{"experts_per_token": 2, "hidden_act": "swiglu", "routed_scale": 1.41}
Below are experts of layer 2 (counted from 0) of a mixture-of-experts language model. Rows are named router (the router's row for the expert), gate (a neuron's input weights, with its number), up (a neuron's input weights, with its number) and show model dimensions 0-127. Each number is 500 + 25 x the weight over its row's rms, rounded and kept within 0 to 999. Numbers have three digits each.
After each expert's rows: a language model's description of what the expert responds to. This comes from a sample of Wikipedia text that the model never trained on.

# expert 58
router:518449495492495482526496513483520508493547445490496494498456498502471514490517479490486495501537528508476511522453481481493495518509508493502499491479471454503509480469568490521496454470489491554492496473489508540497513485478558476490488531496520487559463498466537495503451499492484504463498506508503482481486491561515545507505531494475474500483519503539450467519490429476510508500503
gate0:498488504543502453537500490441535540535500500507488495484471502483475497486441500500502489509473453484493501495427466487498508496501499497550499439468478500481509515514514558478473486505464498527499424505496493528487487533502499514484505454501499448498494523490506486501491501498521502488516491481499506504494499503531479484499500501475513485457501456490472477542497460481479513490583
up0:501506511513504559466482564486459462425495477493485471551490481500502502502499528484530502500530556526492500507507507504492499502525505462438465550458522509502516507470500497501533476511518504501505522484539558503502498494517502479522485507466482532500479510469518520543513495499466499504470556543505487497495507516454500505452474514541501547516509510498525502486500502539496532491494
gate1:485506499513501504500500503471494522502488452543401458507483496494500497500499513494468499476459515508473483494472493444504518543512511569500523539515480494458501499500523513499454537514490499501496487509502501504502502488517514499526507514510481480521549428499499518498529420507496543501508496526485507505501504511519501456489532464499472490561510478479509503516506465459505457514495
up1:503525503516486498407500500463530511497476505483504488502494515499498534491484470473428525533518499503528501493508492477504516495471485539487412507502569504498498469498481493496437502499468500479500535481475538477501482496498418484533500524497511505524515489544481505500531508501501473487493468493539467487545498505500529526500519525514481495532497484488490505500510486486498485493549
What it handles: Years and word pieces. Four-digit years in ranges, dates and tables (1972, 1985), year pieces like 19, and mid-word pieces such as remain-der, hydro-gen.

# expert 3
router:521440451492505524514467488480538504469533465485509496492472480483469503502470521449505485513524500484532522527447484490502460514489537512477526533498493485487511520519529520538471478502467479508507462455528488535470468505495533525500457529509472480514509504487512520541473499491520521485490525497513466490487450522508542535485546490441460512464498485471528507522486507497469500514463
gate0:500457538488489553504514493474488512552509489518513493492494504451503538484499501555550491503503509466502500500505504548510501530486503501496500499493503456503541499465510480465497502495470495552489491449566522433490484482530472484513492485505482535499485508476546531501500486499466482491505515485497502501523548519469470498508495501533541493496437484500515472489482489513488427498540
up0:475530479490501487500488447513500452433491509487512498526504490500502459480531492468497508497503485560484502505479500464496503504552499501499558499513468504500505508557486542585510487479511433445536499507486502538512503500484514456500499499554519487501511498530433511501460479501523538508499497481480509514536492516498513501499497489498496537493490513486495513531518538480498519499470
gate1:525452513502528502552509524515499528505540501479496494449497411518495505487486509481476483488499509450503486494486486527494498499488499510513553499502535498501502557521498510500477505532497512600479499480500467501517491548497481489487468471497538511497498459498490501521498501516480460464498503498506464496515500517405495528474517500496499532504499489496520486513499562500492484502497
up1:461497500493466470462516504498507505500466514522533512529500511488493473525501467513532515511506498474505511491511486502500500497523497467510477500493479510572495434500489498483538483505526478458508518497496550493498587524503508508503503511480478525518501526439501464458517530500507529527502490503491497503505466481596505472500492480537481467516501503564492505488517454511509501456503
What it handles: Capital-letter abbreviation pieces. Single capital letters and short all-caps pieces inside acronyms and codes, such as C-SPAN, CAT scan, LASK, LD, NES.

# expert 36
router:522480530513471485550462483494526494518486445540513491487463501471470500531498528485527485523492511484539527515495547482502494526531539495470481528483485477496495495511538491503488494504462481507502462494518484510500489493486509495543494513491479475521505516446481501527445503463531511481523523516518528476494458537507529554455535474457453502480509468545524489546502479462532522484488
gate3:504508556503502501501498507495495449504500499500494523494504501546509489485523478519521537499470490460576509473501503476511509500502522506480504500517591486490546494500497497575459476474499523500507491481525505503440505500499476515484500480488458496528502516500532499511480500520485500457500471460494500497500521512471500548475500497543525508491498497506500501531495520500496507611509
up3:501513506465498502532482542495503488462500528505512497464501501546537517517481468497530501595499510498502520502508504493490527500506519504514499499531503420492572484495476500515492465434543526500494497466493496496492500508449490499482489488486523514546502500501506507498471501578497501498496459500502502473516501559525497483496512500513501512516485526487503500499498533504501499504587
gate4:525506502510499503503481470498516507516499459521500497493480555495493479543502501501482503501500505449502512553522538549487496510508501528522500506522443474507484547492524443509502515531503524501502392500495487488455490482458508515500502542488497503492498507512495497554531498501541522501504476526549533465498500505530472573497497498473519509510484501501556520505501475472504496489485
up4:500497551474501501495499498499560498556501476536497445515492500453500498500494501495467471483480549496563535496499518505547486499511510482496511502501494480462479510503517491495498500515498508500501453448469483501472496474494532506496497491499425488441461500505550508530499500512507500481506502523539500484457516500512499611505503494486500474474500510493500500497505445500489511505502
What it handles: Conjunctions and colons. The conjunction and, plus colons after infobox labels, dashes, slashes and ampersands joining items, such as Release date:, vice mayor, and.

# expert 34
router:556443470500486497566486493499490515469520426497489473484486444497477524481468499495491492519523492508469539534460504453502496530515477497522496504520489453508486511499473528481532471504495493520523488490498507535488500495513504501491480507515515515521475477489513501484489457446535462480508531489499485488497443522493541539503543490475485509491479489531479433547498479509482477488485
gate0:506487500498458501498524504500494500469501470493488449542489551501490497546492520493500504500501516499511496516482475514592494510499501502513496521490435499499531504492498514497553489466524513499453465458519517446461502482533500494499501554518409512499472565459550500508489501544474500486500491520501519486486514501499522528493502501473473500488478499534477500498500489495487501535521
up0:529569569514510498501479494491535496499497476484522494445501502471534455480506486502506446510465500493514495490554501519502524490488494457458511498477548514479509499506499492514482503545486497518558498513454471502506501530496537512531503467501505472519502485515525510484501492488501503500523500478482499506536529511506500474472437499533508559499514490464548522497456495499488553457484
gate1:489541526567499515500515488428491439521501479453482522498453498479472484464535501535489475458469511503496495510480497491480512498463501515490496549500498462505547471500509548565478508530504548500516509465535503500500443500499501525524490486499487482508506497499504499488496484480511505501502522517471527535482500521515499523501471520550504500501478489499512498512501421476469534489502
up1:501508500478471481439479500559509493492482500460487508503508489507547498494467510500516505465500499501497422500469519469461479558517501489501502515524473502497479555488517514506450505488534445487533466501476493501501498521467512474498524514517512533548505508549506500473504478535451500497502462532527500472496517496541487523502522488504557526485484466493511478479493525560474499511510
What it handles: Head nouns after determiners. Common nouns right after the, a or first, often sports and media terms like season, team, game, match, film.

# expert 55
router:514451470518508531515468491480531508505491478512458483496483500529488511461461510453502461511500495475530501531488509481442491509514506490499501519481485456488509503517535536528495465515439506531520482483486465478459477502494511527504474504493495467500461563486516525531497479497517529487518514499501475465513490533488546568480521507476463528466441494522488487488455512477492535512513
gate0:493537470451530501559496494476521500503495507486495500481500485507482503488464487522513492487495526484531498454488520492466561507514508467499501499512486461513478502524499501497532460479497505503535504509504450478480490531506496503497508543568499491523533505502447503483501491501568503467486492451498570485491477527507462560477537496512472526505432520501506485504474466501475496488512
up0:496482507512452504520448500499520491505500512537500502443462567496509474484484463485503498520515477493507540474515498493513582501500496466498424561519514507490503473492500486499482479533501464512471515519499489523497502497499511476456535508489496508526534505516501516498520514509490422471497520440514497492501501512493500502481488502498553556461498498552473468497499497503508511488509
gate1:501490494511505498490462488489467523496536498551497515524479406483499489475499529524495457544482479501463494497495502498470473528493514514500503485470495566498470538534483540481483467503503513513529504524508503485496494523501502491509497484489505494501482500514500519501492546495502529531502543470470500497475501512514505505502613538496523500456524535501448494498497502552494507465513
up1:487516468498533510498505530503498529475492488533492493503501500496432492499504522500482499476534516498510504509534452482452485502524517500501493469498526510493524471523499510498497507488500503507484585507535448492492553508568505489494518469484435517536564502450511502501502489488533499502555501489519502540450490500539501501515505513493498445474497504527495500500481563504520508527508
What it handles: Asian name syllables, commas. Inner syllables of Korean and Asian names like Ga-ng-neung, Hon-da, plus commas, semicolons, for, with, and sentence-initial The.

# expert 10
router:520517496506485499514477524517496506504493477538477481482468496484503506483475499461507480533516508515521568572447515494488512527507540454497474498484493497466525476515535519546492474478485467514509475463526504515485494513470529492549454509537473495511494491484507513530446503472503475486535502511504475475527498560504496542456538479473465513472504515498484497535448461499476505505510
gate3:498503500528515497493495506516526510503497491500480511503514501466501505501565516497398507454511506501503512501465499500510488505556500515536496455495421507500498554496513499504496501498493499498465522434500524478519497487497500547504519504495490500504520507497500495520500505502492495508494496526527503496496505541529508510477504497494491466500519509499470507538490493359494498502502
up3:533500502477501518491501488516517500500499498524506522597503524515501485501513484519482511522496508499551501510510446495500489500502500475502496493497503502500493506535502500499514501487489500499499439496497502514501471503497428525476441609500502516498503498498515527507493503471531499505503505449496501468409497501525512519518510503452496498479498486491572501483499479514499504446501
gate4:470501465424491514498474496490518514510493496500579495528504500440501503542501461499499502515499516492480501501496434510486491501558506499500481501564500500505455499492516493484534501535503499499524480474523534483501538489520495507505511519502498494523544567498455496472527499409523492503517500488502499506488477506513539478500507466494494491531502524501487501496499475515511509441466
up4:494513500431455539495486524490551548517487501516496500510512507501545489495536497491456520565484456513503511506462468496483499513507513499534508479484485518467489453492521500500500517499479484444520457489502510492500477497487477576486506498528467466505506515448539451500473504500555477531485490516501513499517488501507493498471475498502425496495520503497534512537492506496490516468514
What it handles: Sentence-ending periods. Full stops closing a sentence, often after a quote or parenthesis and before a paragraph break, plus No. and Pop.; some Bengali and digit pieces.

# expert 43
router:526487506518533535538493534489537501498553480508460453513516487521474511491488511468487468497481506503512523530486486470530456479512476534496516540491475461510464494536536527546505463489471481506487485476529486501501465497494507528523474485479461484498502491465548480535488488477506495475514506497462467465506490539517577512448507504474463500450490501477530479519471516505513534503508
gate3:495487517498529505520497516532498482492535498499512451508515461452491506501469520470509468488508499465497499518506535472566508463457558501496516505500525498501485500532483507513502447488523494542512494551503480502480502466503436562526502506513500510441525501515521487503472493468461522465490479466451501549503499443451527504491491490477497538497473514473505472473495498494509485487492
up3:488503468475449505478504500486523463500436569499488514507490445466511499503495452501501494462498503505513496494508446499500546492500493513450427476498516481483500529500497495501501512457503508452511536501499525502492520487506529479570495452504516468480505559496511504480501489458479508477495511530521501499501488503513507514497499499502540496500500496492528501476417492506454509532491
gate4:498494503482530535508459541502519543594530520553482523498511505509501538505524510464450483482497487537505500471503509474525504514498546508485514504499493520494487493500506499477490492520489497511497498497503486501485453474496477494475544491500491487464494507500531545500485453510522499451469497501475537533475500558538499489420538513496505446488514499500517494488491501497499523555530
up4:507509496508501506519516513506526478502502486489526494570500494499497485483494523484498486490559533490510500510511498494577481517498571550499491483487467493500499489501536499510503468493515463492497522459505477543497523500462490538487471550478513513500521500436525500492493503490506505502504519433478528513500425502482503482502500501460496508485515560483495505521473459499441546504493
What it handles: Name pieces and line breaks. Letters inside foreign or personal names (Niko-n, Š-m-íd), line breaks ending infobox entries, plus prefixes like en, ex, di.

# expert 42
router:522532458503505528492502497499513535473526449490512501487507497498466494423487506471523455469497518510518533513506495446504469514503528493510516531508510489477516498496546537533479482507481469531497527474487488460472485523514512515474458522491497471496467521471514515513469460480530514495506528466466457494500483538514515518498533489456468544456471447472493495552472510504522476509505
gate3:500475558470500494512494507505494494522500486545510477463446492550525490529496504416458492425491526496507501485499500539477477500484568499500509451492498462454495483476499503493512500500501508544504499503504482532504551512491499495561511511516526512477462500498499506519508430501500499522499546502499497476475493517498500501502502503463476454476541501532482472486493481488493501519480
up3:498517566547502514500529514501531500525501489520494500466498488496505489476597476467479463461459539490507486497512509529508499500503513489499489473488504501503516451500528477494548546501465498526508506503497496502505519497515512502519501500494503515491499503485502495520508460496496500514483524505497487453484521516501440453527467567504507501395495492506497500454501483502550502517501
gate4:498499501502539550474496487475510573501500510488499499500450481507486500492503483575471501486494575509495489502466463525503500492507522515494513473493479473501485570552495546476508497497500519530525500497500469504461484500502503489501502494532511525482501501497499504503528421523509497501501485469499498496554503499480483505486538467447468498505499500500449501548489468495501495450536
up4:510568496571500499494500502500516501499500510500473500498460502501480501503500565499455501447515499506457473499510523504491527505493505524503510500512469513469474502501503474503465564502512502500493531500431491494519445495486502508492503496528516501491537497495506468491497370501518501505471501501495503497513504502517482516482533463495511501489527494487535503497493509478463511555468
What it handles: The preposition of. Mostly of after quantities or nouns (45% of, many of, part of), plus from, sentence-initial During, On, In, and some table pipes.

# expert 32
router:511474496480533504530492520490498489497508487515486459516485504472463505485494477420541476485500551517520517539487483479492462471529518505462483552521508454507519487496455538525491449459494492516527493458508510491489519487465519473545472535511510466566490498486484511467503476488498480490534498471493470481513497527519534510467506483476469506504487474496500451534448498492504474493497
gate0:506520565498486504492484503509500497495507499496498425507424499505456516494513504490538501568497539548468510511459499500494508505483510421498510521497495481502479486500500530501501506471530512535524491481506505501519485514500548508533486497515517548500492501526464494488497499471505502511503493499472495473510484502549491514502510462497521528521498490553529430503498497489500499416509
up0:513496494527497514504509544497569471554510477545504481488479494507519484466505470473521544446482502492535498501500519481493504529475502502485494496472507503490500487471550548465499489517500512524496500465525509516464524486468518508497528497572486480501456501497476547496542474495391495499486482484537500482452486493505509489524490490547519490519496497500506487515476483502503498475504
gate1:522493498483507458500520497498529502470528489452499555479509476513563518521477444502532499480477537488538448491482477537500505495511470542478492509479494497500509514523527511517479510508501494503512462506513507517499501508501521478529489508543559468451519511497485498545480555495501501503498537506498507467501498504495498535527527500494498432486486500491521504506481489469497425435538
up1:502489475495550476505517505485547505505496466491500498449479438493496511512487513494527504449502497483492424471486490489515414545516486504489501469477502461457501462556513491497512509510505470499494467499527498504491510535516505472521497498521542468428540529507502507499505513509486515529499531507494530506485493483530510500525519493562477478494524530528497510474488487495497456484508
What it handles: Sentence-initial He, word ends. "He" opening sentences, plus final pieces of words and names such as fossil, depth, Khanty-Mansiysk, patch, Steindachner.

# expert 30
router:510503488490469509478492513485506536476513457489463491536465493474473524485482479480530478502517532521509552512479512495534461537545502499488531519487486457485511495511497515525510460489469472518496478426546519516455489485481531512530497523540481478518490527468508497508481476470507495478504536550468485482510468516506524537466567454484487505485484513480513497549459480477507500505499
gate4:505476558474485486501500524497461478488517522495504473514499512501500487509498574499494446482532548500521526485505498500498491530517500487524505518478489528488490501523500477481576509466494488503514502426516512528504509491505481499515444522510526558491517485565525489512462493512478502489432506500465536502537519497492503534500532512546501511498457483476525497441503492501500492507489
up4:507501496492522460487488476475513524501500497458501498497529488487491507494502490487529451498501499514487503492433469508476497491493513503489494555515506483512458491488515531531512455497507504501505554537482498497501541517489542488616550509468477499521536521507472505486501530556525544497501478479532500518512485512487484500504506504499448499500517485508511500464485510513559494503559
gate5:472501510477503564550500529505545539485502499501485502495506504537499523457550452501499568607506499509511500477500472499500511496499478472501504500525490436498502477500499483515491483507450468502500489465506498500532471505499508504456495487552529500500490502519487502518455502421491505500470500494511512515501485508503496468502504478464551516468499522520507500496499500509496458504498
up5:505523509477506520608531496537535511501501508465499499496548517542486496509487449530524500495502426511494488500499526509506473500489508501552503469491485494504479511497501503507494463502497481498509498468499500483498444496504501512498491554512480500501505536500506502546495493495437515486501499521497506484430500503508479500503447494555497462505491501455505499499472510499483508499574
What it handles: Punctuation closing items. Commas, semicolons, closing brackets, quotes and pipes ending list items or table cells, plus word-final pieces like -ator, -ta, -ical.

# expert 25
router:524481485521470513500463482520508553525541469529501478474488492487532506496486477500493503490488475511480509516480498456542497513498507461502504539541496458467513475510538498504498500521510487502504487459540474496471479504545529552496459531498469487509470467462519466520472474467520520482526545510501499489517471550522517518481559523446476514451470489500503524541506495469524504494464
gate0:510498492530500440465558507507486482531504502503498462559559490476499482498443465498541503481483503479501501505513471513495495500504488495489508468514525497508484575504525490489461500496506499519500495459489536462497511482524500502490518479559509488508513542497470506430470493464524472519499487506491487488502475506499532548498462476506562492508499482528502453507509513515441498481490
up0:511501498516497499501505516508483497512499557530483501505495511499516481503519498500459501491476496498499491500510573512501535532500508498551526501458531524481484559511539492500491529514499507496497501544497560537611449515522442540516490502531505463512491499543482484543512478500502512501480502495495496500452514502514502522499524489498516496535486495484498504472521510538508499536441
gate1:512546514510507484496499496507509522501507425530462505516448496503502484494520539498500453457501503464519487483454472463498511501484496526464444459506499491500495464509499501493462514503439503534501497493485477499501495497544500518498500502463501490514475450461514500510527484504468522472514472500438508467497474470499481506484608496500499489499499517500511478497502503476508503499556
up1:512486470497571500500532508521494505500499449515504481516507545529530435501455511520507487480502498494501496500469489455493494500525485510550507483502467495465501475578572490494540535499480500500472488500475485501516529482572501541473501470486487513508500485496505495501470518474482516501522500484451504507499487480499502492503497540434500533486498540487555481469512503509492508500491
What it handles: Score dashes and word middles. En dashes and pipes in sports score tables after numbers, like 4–1, plus inner syllables of words like fa-mi-lial, stra-te-gy.

# expert 2
router:504478490503531526517474501499519497515529491460462486526512467485435542472477472475548489499496525504556563520446469478509522492509532484486471507499499432499504483483510522533486442509480485508483485480498482506479510487503527508545466495520503495531480525466516491486493476434499507465519510496454484477497498498482526530502539490463479504483494499488507533537449507497477515508480
gate0:498475498500428485499502493535505507432500471498484529500484496497501494500490503503494522497452458521481470498505500503519507478498485504470536499518499496468504500595520507500494534496522489499510398429497509518504494527500490492499493495508520491489497523520471504507438499506507503501495516500496504535539486495496505478529500504471492496513442528513500500536497494557500453447489
up0:561496468536542497505476518499495495499509527516501477497537514555495497509489503466501489503508517482508516502492526495498480530514493556530495479480478532506476564525474473500502479488485490508454502518504471484544436487502491494491488529504512504515518488506474501482530491517504479510510500515500475486488498506550455506492499535541467508538504517422497484465587533495511468529535
gate1:472503540503494502500468534502411488546508507533468499479498527509503476452496497501505485511532505478495524532490521499496495507483516507515572492445505597501498503507459487508497498523500497547506539479511504446515511506499499511490500512495504556529501487542527525487475514501485425528499512500518515511492502528496525491525508507515502514531486542534459498487510500500486487510477
up1:500455507554500498508502504486536505556503493514487481502627465501467472499499504514494477496491519500485497506503517486512482499471519518530444499505520496462498513492505500466493499491502520551505561470499584498470486509501529504499507504472487505502522459501503537491495481539503479496500494475538518503497501502490491505501532550503518483500536490481463488464509492496512499525551
What it handles: Word-final letters, "the". The article "the" after prepositions, plus word-final letters of names and words, such as Clyde, urge, N/a, Gloria.

# expert 39
router:552479497484480546518487536503485512496554448534515513474475518478498486499512518468481503505501506494537495549493489499505446486509539463478505521509473478502497529510529484550493480523478470507513470462514511519467490515510532513530494539484519479554437492480512485509477507490501482483492525485424442474479487533472528484517531505464483515474468490501498493509474500541483487512493
gate0:501500506557501509491483500500510501526498498497501467491450530500474451492463493503506498490500520501483509496467510433498532491471527502527525479491502536483500509589512487498525556527486542503489499482522546483458494505460496494500500498452506498501524504510499498496499513499448550489503480504484488519452497514505455467452507487515470518494504488449498479533506486491492586487479
up0:481477474554497487498507478492479500461486504502516503455498521498500491463505492497521501480502503539503540465507527452502499492549548496507553498465497491496497524510498484504531494502511492473471460476530576500476578529464482452500496516469548501497503522529494500513467501473485499492497497439489501518489505500476482488439493540511477501499517521500489501517495490499585499499494
gate1:502489494502483476557529490574488491479501529471495508512519492512499502487510497501484449523497509499497500502499532431500499484501509473482520517469576499444490512533506533463467480436482500503500500536456501515501549497463489500483500511477498491500498486501489509497500501443491504504569483482498506496507494474485517504456496482470498526551537517504502487498509501504538500560548
up1:503482498502513484554524532536489452483520512495505499487511490509558460500499486501475500511494563517492441513550500493485485535496552477499500500500479498503489508512480514497521487500529481506487502590449500500505542565532499501528501508495503480491499460506509500498419523477485474490494497499494514479501542497503503527513519509495496464509499507501483501500518500504573435498505
What it handles: Latin-root word pieces. Pieces of Latin-derived words such as cont-, -ent, -vent-, manufact-, correspond, as in consent, adventure; also table pipes in election tables.

# expert 38
router:530473477524522493554457532490514543514509443498489486505518513503464514497509504460534465489495512509551557524464457486490485504510557505509479547469472489491532511482528499508477463504478463521515520464501488516462477495493501498521468525501472480533440511484504515490510476484541484458531517482513472492485494484493518521461545497457500484520514452483497482484482508479502515535520
gate3:567544500482524490505544526488555506529512491496454531525519499439459514522493457503486500508463512509438538497490469507517493505503523495527446476510499501485464503512518486493474499507512518541541488497529499473558519496501496501526496501480501485504476465527503486496474528459504506504506505543499495442506498512513503509592496519527515545504516499497487498491526524470512487492504
up3:469505501471525517506475501524489538518501528525512486499500517509469522513492536501486503517507495468512533537531483502485539480499498500508507498478546507493462537501437506498501511493497500489499506501582508507517498489542503494497502542509480476544476554502431507500513513525529501526492515519500527436523468498488513513498500507483497611545490513453523483494516482507493506506520
gate4:503488429510500507526513486489466513502500522499496537532502522511540512482536490550540491506506556496442473501511507500509448493514510504478504498500503501496501486506515500387513451504496467504530506504505488463510519516490460495468508498490514465501460501472502517450468503503527465429500522548467483525480494495499497504490524521499492517505479483469538501515500476507502470523512
up4:502543497521553509501504527492478465480499504470504527522489488527466535471583511499534493509500499492525473493494458530545490491500497519490455564488510507514516500470509527499501447481503462517460502500509568515502529535521498501481503548547500509550512501481544496516542522501497481503443460501492525470502509519483539513508519499485476503512536493477539496495497520478519509488488
What it handles: Word-internal pieces, His/He. Middle pieces of place and personal names like Aberdeen, Micah, Nature, Ciprian, plus sentence-opening His, He, The.

# expert 16
router:530456486489488523524469497500494509508523452497530465495507481504473528482529500469510493513537521508499533529477504514509509538545512506509515536494461493491512502509524481467498477488475485551548494441516504562470512489499533548545485521513532474531474449453495488462501468486520498477497528501477479497501461519482520515491530502474493497522474500512487436519500460542497490512456
gate0:500461535487518532557509502424482502495501510520500472538441518454483500502504506510491483460519516511511541459498499528479537496516529497507507542500531564507496477496505509511470510545522526545500470495492497497514489506531501553503516434490504473458482554505493510479513458435496511485493498525535490485474501476517515510509494473457525491503521493499510483495509479527512484510482
up0:469489506524491493501489495478485554502502412484499499535503460454525490511495498492504500497503501494494484529480510500513476492493491543488500433458428460448501507499511521521524491508500496505500510506484460459490488531546503510505528494515485574502500467506501496545445550484494498505507524452456518520514514469473501499502525489509500512520499468498494499466489486507531524452504
gate1:490501522527466478484474487503498508506510505537496501529480505484497498500488503483493427499522501492528579501503500476515504476512493495506512498555460513501519480520539501505423510501507482506497517495495505439499458500529491525500548548541530441501498506495524517502529415502519500478489507547483498500519488500533500521499523468454470538463485512507499505462494487495485464502500
up1:459516501523455512476504483507420489499491507498531475519526502496502500501521500522449461455529504498492511482519506490501504518501519502473468494532423534503469518500484499478422500500522498500473566501497515478499506476490500516521531515508504494503500494512513500507538471501520493522449498498494545514500518445501502518503488492473525486506474510496507550424496500511561465513516
What it handles: Day and small numbers. Standalone numbers, mostly days of the month in dates (died on 15 August, May 21) and numbers in lists or table cells.

# expert 49
router:510496537490514522535460537480508518548521473492454521522471477513469510508448474442527495473503504504491558522487486487489520523517507465495525557489498485521513484484519496514534477554471450499529478465535503515482516504536508524514480528527484485539493503472513512481473440504509499513496521482480483459468469519507527505501508466484479490487468476507474478526466499502506498511435
gate53:501498545502520501518519500499499520534514528498499500493499439498497466494506486485494470448524475499467500486498519506479501503515548607515506521428467498508498498472490512497511496479543499493510478533498465501537509501498512469511438460508496492500507486545447518492505495529532519504498487505475504471500545478494519508494503481515519512525500501444523500502547466502481432484493
up53:483480460494433497498430402474492483503474498502486504503516499494545521487510471573501496502500580471490511500534532499492505505460511461470518449523493509528500487500497495489508501519494504501507490492480518515523514504507482513477516541460529498449514499474516503518512495504452508533492460455499524514459498514504463501527496492490505463490499477527458501499498506503503502510495
gate54:564496507469512524510515447501530493525516512503476501491481501502464509501403529505499502514547483497503477500510461494499507486463505486502427485417514522503500447496505496448574556500496508501502477500500499500452501502499528498508497500490481489481502503493499500488501478505453482501516459494499511517478494499502477499493517500505486493476485494451519500493489536525500567516504
up54:499501515488509428440577457506485491495474510469483503495522481541502490503497489499471471551478500527505478518490518514454490502563531468532488505550500473492485510488506500498506498518506501498498565515479443521546500501514512495502546479483552501488539497554523491434498442482527512494502500492497454500505515532500500492503507509482480488512524488501510500490498519505488496516492
What it handles: Line-initial table pipes. Pipes opening a table row after a line break, equals signs in headings, and sentence-starting The or In.

# expert 20
router:522508485560503498483483497495514501536521485511515447504487501490484503516483489473498459487500489495499558544450518488485502542531495514490455530484482496454522502504504529549493469493484482517483516484510521495477441500495540512529472506494492480531486516444519521491499482469510500470531487525496467444523501542503545547471542503484470529514502471512473478523500534482480561503511
gate0:503402475501460523500457535473506506511533496528502481506519496503490452509488445478496499475512496486509494517533472486479503477493490503471500501512482543479477498550507468450431516531488496548486518495509500504486486528521493500490502540530500498510498500470482493494499508477497499489495485501487527498494500488487467501554532476447497508510499471506498446490490513514589503542517
up0:513557500543503482505501455517498501518477495507520477510500504501458471502497467523511509538485555497493514546488519510494554517465509489483513518494554420499535466526506517501491490466549497486500485527490503515508518553498488497508503471500538458522510499536491535510535501469470496497528465424516512504501526497484494488436514508500498500494481458492482507500497501497501564503513
gate1:516471491459499510500502447469471525500576530570513457515450500532494501498480505457499468499477474499499487517540481471507499501500533471530474510500542496499523507494481589497535505488536490498498501520536513500512503531483564502505498494540553504510507459496497507456484495492499509475506494487505512503506418506501511485498483489494488510503499477515503468497467520477501519488493
up1:505492511506496467537515502489511490490521497458501522500577500499575524503499499515518490513490541565500444523499520499504493502495501498464518496504509470533497472503552498450512496477495508486529449474471497497460500478513471496499496476455500480469499539527523505530466503502483489501506500487497507567494552525535512527524513562488488489502470546532530536507484498487509475504496
What it handles: Name-internal pieces, commas. Commas, table pipes and inner pieces of foreign names and words, such as Bukut, Maquillages, Banner, Maison, Olivier.

# expert 51
router:528475523551490508517465511490536518510547477498511478513520473469489451536490527501527467520498500493491515520453530495499461507528501481489532523514459493494486473495496514485512479505488520552503513485520477529470453451505551528537481518495453470512469466460478497501503505542518470441497518483483526476492466543521534529478535462464481510476494511498492494515488508484528534490477
gate4:496510534521490482496496476494527507538497441486480499507476488459500496534471538435487494484480492504482509426476501502499507501506524491493474509503499504485497485485497514427500494497479509518496503563499528494503475494510506542489464473494477496526493495497548513499524505494556497439543497535499493494496500500502502529462561506528507476495502507574502497506571485478518493484535
up4:487506496471463521497539503489491502499501530495505527494499490501498508500496503510566615535514465438498505453520493500496500480493493499487511498496531498498494488490491520501484546498539472473523446504496488544506494500489477507486508551558528537499539500537485494527527507497554499503540536455526498492509478497494495497485514443493484487532507504539498503499501538519481506497471
gate5:482432520500551549512511501512503500528478500538450489508480531527465503461503497500572498482507523483507503508499480470536498521501498459515526453458473501510474510540454498471545502491434499569480498501496488498501500537513501507495495509511515468493484512500493504507503492496543524474508499522486501503468502543499501506497517471462500545530502509500501471558498485551486500463489
up5:461499514541505533489475515507492496501487494488527498506490496500467503503568506500511485494537518488535555545497483516486487528515501492494497544447537506487485494495465493522499481487470505514494493500482537482455502504500513509529507439502593511530472509498466484483488513495506485502500522526501517484515500458488523533562491480512547531513486515533506480543487538532500456502557
What it handles: Opening parentheses. Opening parentheses before years, times, units or notes, such as (64.2), (3:13), (United States); also mid-name pieces like Puntland.

# expert 1
router:538485525508494523532451506495534481497535504500474508480480491522468532468459500452512449514466495507544518502493469476507476500479494473474538530510462456497507471508497539517490455520477495524522455484493451492475452531510505522493482511495478462507471524493522516543488463489553496494505532490487447473498473498498498534497546513495476515477471487508493440518524515487507532515488
gate9:499477501508519552458472459518535503530505505495545486535478459501490521531537492501469485474500503467499504511494573490535499503500540478498532492503532440507493502502462510462471487547500532555514489492524483510496527510465514496499498500471502555502468475502503568514518459496482485507503489472499563488472494514504502502492500543476474506501501502548498493497439473503514483500502
up9:509501532499577507481465466542574493502500486468536523499462479559489500482515424502483472501495475501546502479505505501525488493499424497483528501496541492491499480501494523497484480496478501501554473493515451541498517504469457498519488523452488510487491498500532532498489483504550475496495500470517478497474493502502486500486495535500484524506512512500503488517460468474528466502482
gate10:472525512504485494504462521543490425505506517524404505515499503502499466497493514422509509506489487502485516508502495463505509505497483503498472516478509499530526454540470497501500497501470468531489501522500517482486528497510550467528486523502489525449507497504503506513517491500503487502529518493493504509496502483507495509514501513546495537558497508432502475521511502502604497489503
up10:505500495489437524528500493453471468501484561497464504542500543485484516469495489406501546438497496494579505503550493499501509518496500494484458496509521479553505487502510480510516516499494482500498508506511499479499491502486464495499487553528500525480492500486480522500500479513484494485529500499487552494451510491555507501462499453514495498481491493501511501488499479531489478506450
What it handles: Articles after prepositions. Determiners the, a, an, every, another after prepositions like of, in, to, plus some mid-word pieces such as kibbutzim.

# expert 24
router:525485510476481518481451488507506521504552469497483480481458490522462532492472505460501499518544482480514575518473489479507480521494488454483495490510479469489511519531532504557490490487477448545489497474478487527490501513494526475480465546527486487491513480503502498546475474443488511508485528487473503460513452535512534497472516516489439505487485512495454461506493513506508511527502
gate0:589477502507507493498549482490496494545500526506498471492480539470516473502471486524555467508456532480496483541491497444531474489497490505476501474500495497481518525513499500508543511510527527516492409535501446462503491484498495491512492527503508490462492515525501506499503473488499511503454511500477499513520510490478473504444516496548497570515500487481496475505494497477486501484460
up0:537482500498512506494500500471515498498483477546497525517504441572510505468488479520481514481548484443524516499499518492453577508499488495511508504461554496516489502500457499483472437505516517500501511486506540515501490496532416503474456487539489502480511506466489508501509511515510496521535503486503504468494499478512495531500488493504485452492513505496479499498575515497500474539513
gate1:487472546493540488523496513499486500544513492512502492486511505503498498497496529472476500519451571449478494497500482499511517504453571506536542502528474475495497504508513520504522497503527508498501495507415495499480501474489464492489467551514499551459479521498464524470450496550520498483480483531480500500486468500522488500503486504471498529439493484479554503533506502507491509468501
up1:490516485499444488431492516520549529503494483497526497527502486519465555502584512509498501487494506459520512500510514530500498506539524503515481463500471515498518505503499489495523502499488510499471511431489501500505489502478494498495539486495504466486480515462507477558538500499495553501472554485493501460523549467553512530535535500490501500501476526544514496500518473487452524499506
What it handles: Years and blank cells. Years like 2010, 2016 and empty double-space table cells, plus second pieces of names after a capital, such as Wa-de, O-sa.